Experts of a small language model.
Size: 12 layers, vocabulary 11993, 51.9M parameters.
Experts: 40 experts in each of 6 layers, 320 SwiGLU neurons an expert, 1 pick a token, a softmax router.
Training: a variant of SOAP for the experts, 380M tokens, 2897 steps.
Below are experts of layer 9 (counted from 0) of a mixture-of-experts language model. Rows are named router (the router's row for the expert), gate (a neuron's input weights, with its number), up (a neuron's input weights, with its number), down (a neuron's output weights, with its number) and show model dimensions 0-191. Each number is 128 + 32 x the weight over its row's rms, rounded and kept within 0 to 255. Numbers have three digits each.
Before each expert's rows: a language model's description of what the expert responds to; "mostly gets" lists some tokens that are sent to it at least half of the time. This comes from a sample of Wikipedia text that the model never trained on.

# expert 29
Description: Institution and place names
mostly gets: " States", " University", " California", " Wales", " Army", " Massachusetts"
router:183139130146116206102099185105147135131168118170154136128160165161127154128075144132166151151144155110088150145178105142109125122129142121150039123119168161136119106103115142149107147100098102164143067180075173113161122163118172139080158112142136109088193109122084135100088144098185135088102147163135090117069117170131131141089107146150111099129145151129132090123090161224170117128074074173132140121165126141112103160187109135179056129165116086139079135104153075022144162090106148160117125169122086136112154103144095115180197152081140060148141120146148099104115128121116171130
gate8:107155152145169197115122122192115108122114113161189087151138149140069136197119106069155081166135140138149180070064097124052112175200130112102133162155132144109158102116123126142144155073128156130116137145094118193069082175112142136157134057121100107109166145155147106098186084116109121076109120138093094206082110141192088081117092127140130100146146116200057116197147092135116095152173182125075188138137058147114103152144122166163106134125128157130113168117112122135144153129075106140100125165150130140126123083061129124116121127153117120156134121084066133127129139139125136146
up8:120121136129119147104072116152125119165117124108152061141081197140173168129105144156108246186126113096094140138171153112191103112101090198094137148136118157184177210131108123114167100140181158125123121159152177102122174050116099146100092136145143095130074137115106148131089124183113131090180165086171135102146154108118072120134161127156112117196108064123120128149104133156206101169115187099121150156115105123160120117152122103127193136143143106128118160146115105161128121105099126140165171118148128082096088146168192139098120130148157131138129086168132179093062124150143077166
down8:108154108149148154137167099061149125101150132129149150151098065151114162142153129107125083147129130104144111137153149089129091101136157080087182163111163078132171160156137169158100114155133104181124073117123139110149131121113110129119101016165101126131098029072104139130046183165147135122136142130150136086179126145130091049142121111161117105164159155133140162113146155153140083128164154127129097096165111162090122130151117104106129095169139154136077127214141157125141115110070151173204115158110099092136129157125108223090149118105112120130209115125104136037106088145134127153

# expert 0
Description: Latinate word-initial fragments
mostly gets: " pred", " Reg", " med", " Id", " cond", " exc"
router:138140153109088186091109179113196156149127170161175174057170192115144144132083189125128110144088194171096125119186124135186120105189113098158118180086160153099149101113159119177128133096130141123163142117100164146126110141142160135128177175182166092159185011165105105110091154090097106154101118187084108127102072154152147162120124152113156095069172125139146089112127174124154096140149112159116143139076173144158153159136120160135074117166133116126117131061137096097123110080092099175140134193124102167079108129101134095173165121104129100093162122130134120102117103124112139147
gate1:133124107166174109092142108165118103174144082071136118198132131137129213162149109074126138159106195060066112111093121129150149103122118132164099085127062179171095162091162095111123086076155104165133152112061078144131123182096166100104163138170148155099106129112173117172078092118113102165140149191172098183173119179143126139144093172132130135133143139165110141114100111120123189143119080101118113100144132128191094125159098142116076182149142123099167138118079144143140149108125083176122131192159166165081091145135088111104084139104185116105184145151163134161113082142181123116
up1:097164119130115168108089149222085085172132100114108131084080127068075121125128174152135105122144123146125153182124125172100100154086118146096133116136132157077139124128122081103134159184096148205139079136128176139073177110138078124112119093128081150134138089169093131149116109180147109163159140141132183123100136094083165143130151136176107104109140090090170125119167202106160067123169171127146126129138191133102100135138109113130147074126085084120146096120153165101132171158085231060071160121189083072142115108102128190140118110179136132140167132136101165083128151161111106129
down1:092220111131071119144083114118125115155123134116161177164137196162151103108095184111151099094117111204139164120097114123158126134137147065143139114133122085121141104156129184128104141141153166134116147101125160153151156096159141109121093118110118160129067127102089074063081121156079143095132110091128121144074153091140177106116174188120158143170140074062102179125102093121100142151141075122209156115138080114112149150172200149118134156113174130151075127138116124134164140099113090185120134047101076131120176103131181135150148140085183179132163136167122169094134182137173084102

# expert 14
Description: Foreign-name syllable starts
mostly gets: " Res", " ins", " res", " cons", " pres", " Des"
router:131129098148155151120125155078239138160113148216144108137166137121115112203112168118135163190156155143092136151174118090124136121134143091143117121114135156102185140085141158144147133080090143143161148095123072173139126130130196164116165132152156164117121030103092098110081152097157209110085172120098093167131112163157138148096121127148102123080118153114158078118138122135144126108105126141135151055103196110124146109151172101189086117157121119156100115129169134015115138113122085156154155163116105093110134122167159116109215118124128146159143086110124140115155155085179102142
gate3:160129103132154192078196144128111165074091142130070190159146132124112138125141121152103111100154148109126103110128119136146120102083157090145074131108097100118116145166121129183053180150104113124124151047164139124157106080153122127115099153120120114077101101119160159125093224103144123171071105150068139218157111138089173149094125172131116146128162132127136121162122172078131105167095171112165116140146090069094078067166129181185148141101115172077144084092076115094151104151124156145118163115097109100101080209121140150139112111170125135132103141141146120124065195117148161108
up3:071161150142105117133181198108131123144157106101121088151126165136144076161147145106125137103110185124096144006131096163167147186117140123119066114133062171136099133115114173089118140128087111129102128087104115139116125112111150139134145167185129147162138084139103131195130126130154162159109104096107208164133114175106163112135078128132185186109121131158088133153177164169149191149086137134158137115138096148154116162126094134135157164170127138171135119114139127140138070163116115122148107162130140202066114198030115141130100090149151125156131118063141134165125216073130149110
down3:140110189107187148141161089154171071117100137105110178116110104116154119117145108132124134100138130135142161135174118143187145146082119155111165136145091118165095146077147149145106125139135144155066199091129155060110098148073088153026091151164097150083149135163037130177100125149091092209145160145111121153161160071126148178143092114116152154160131150122097189175158124107165152133139131107139165116099123111147117167169140136117129119168166100200115120130133148189137064148100158181135152122125126199142143109142228092131148147157131090104126146123085157135136148156068147159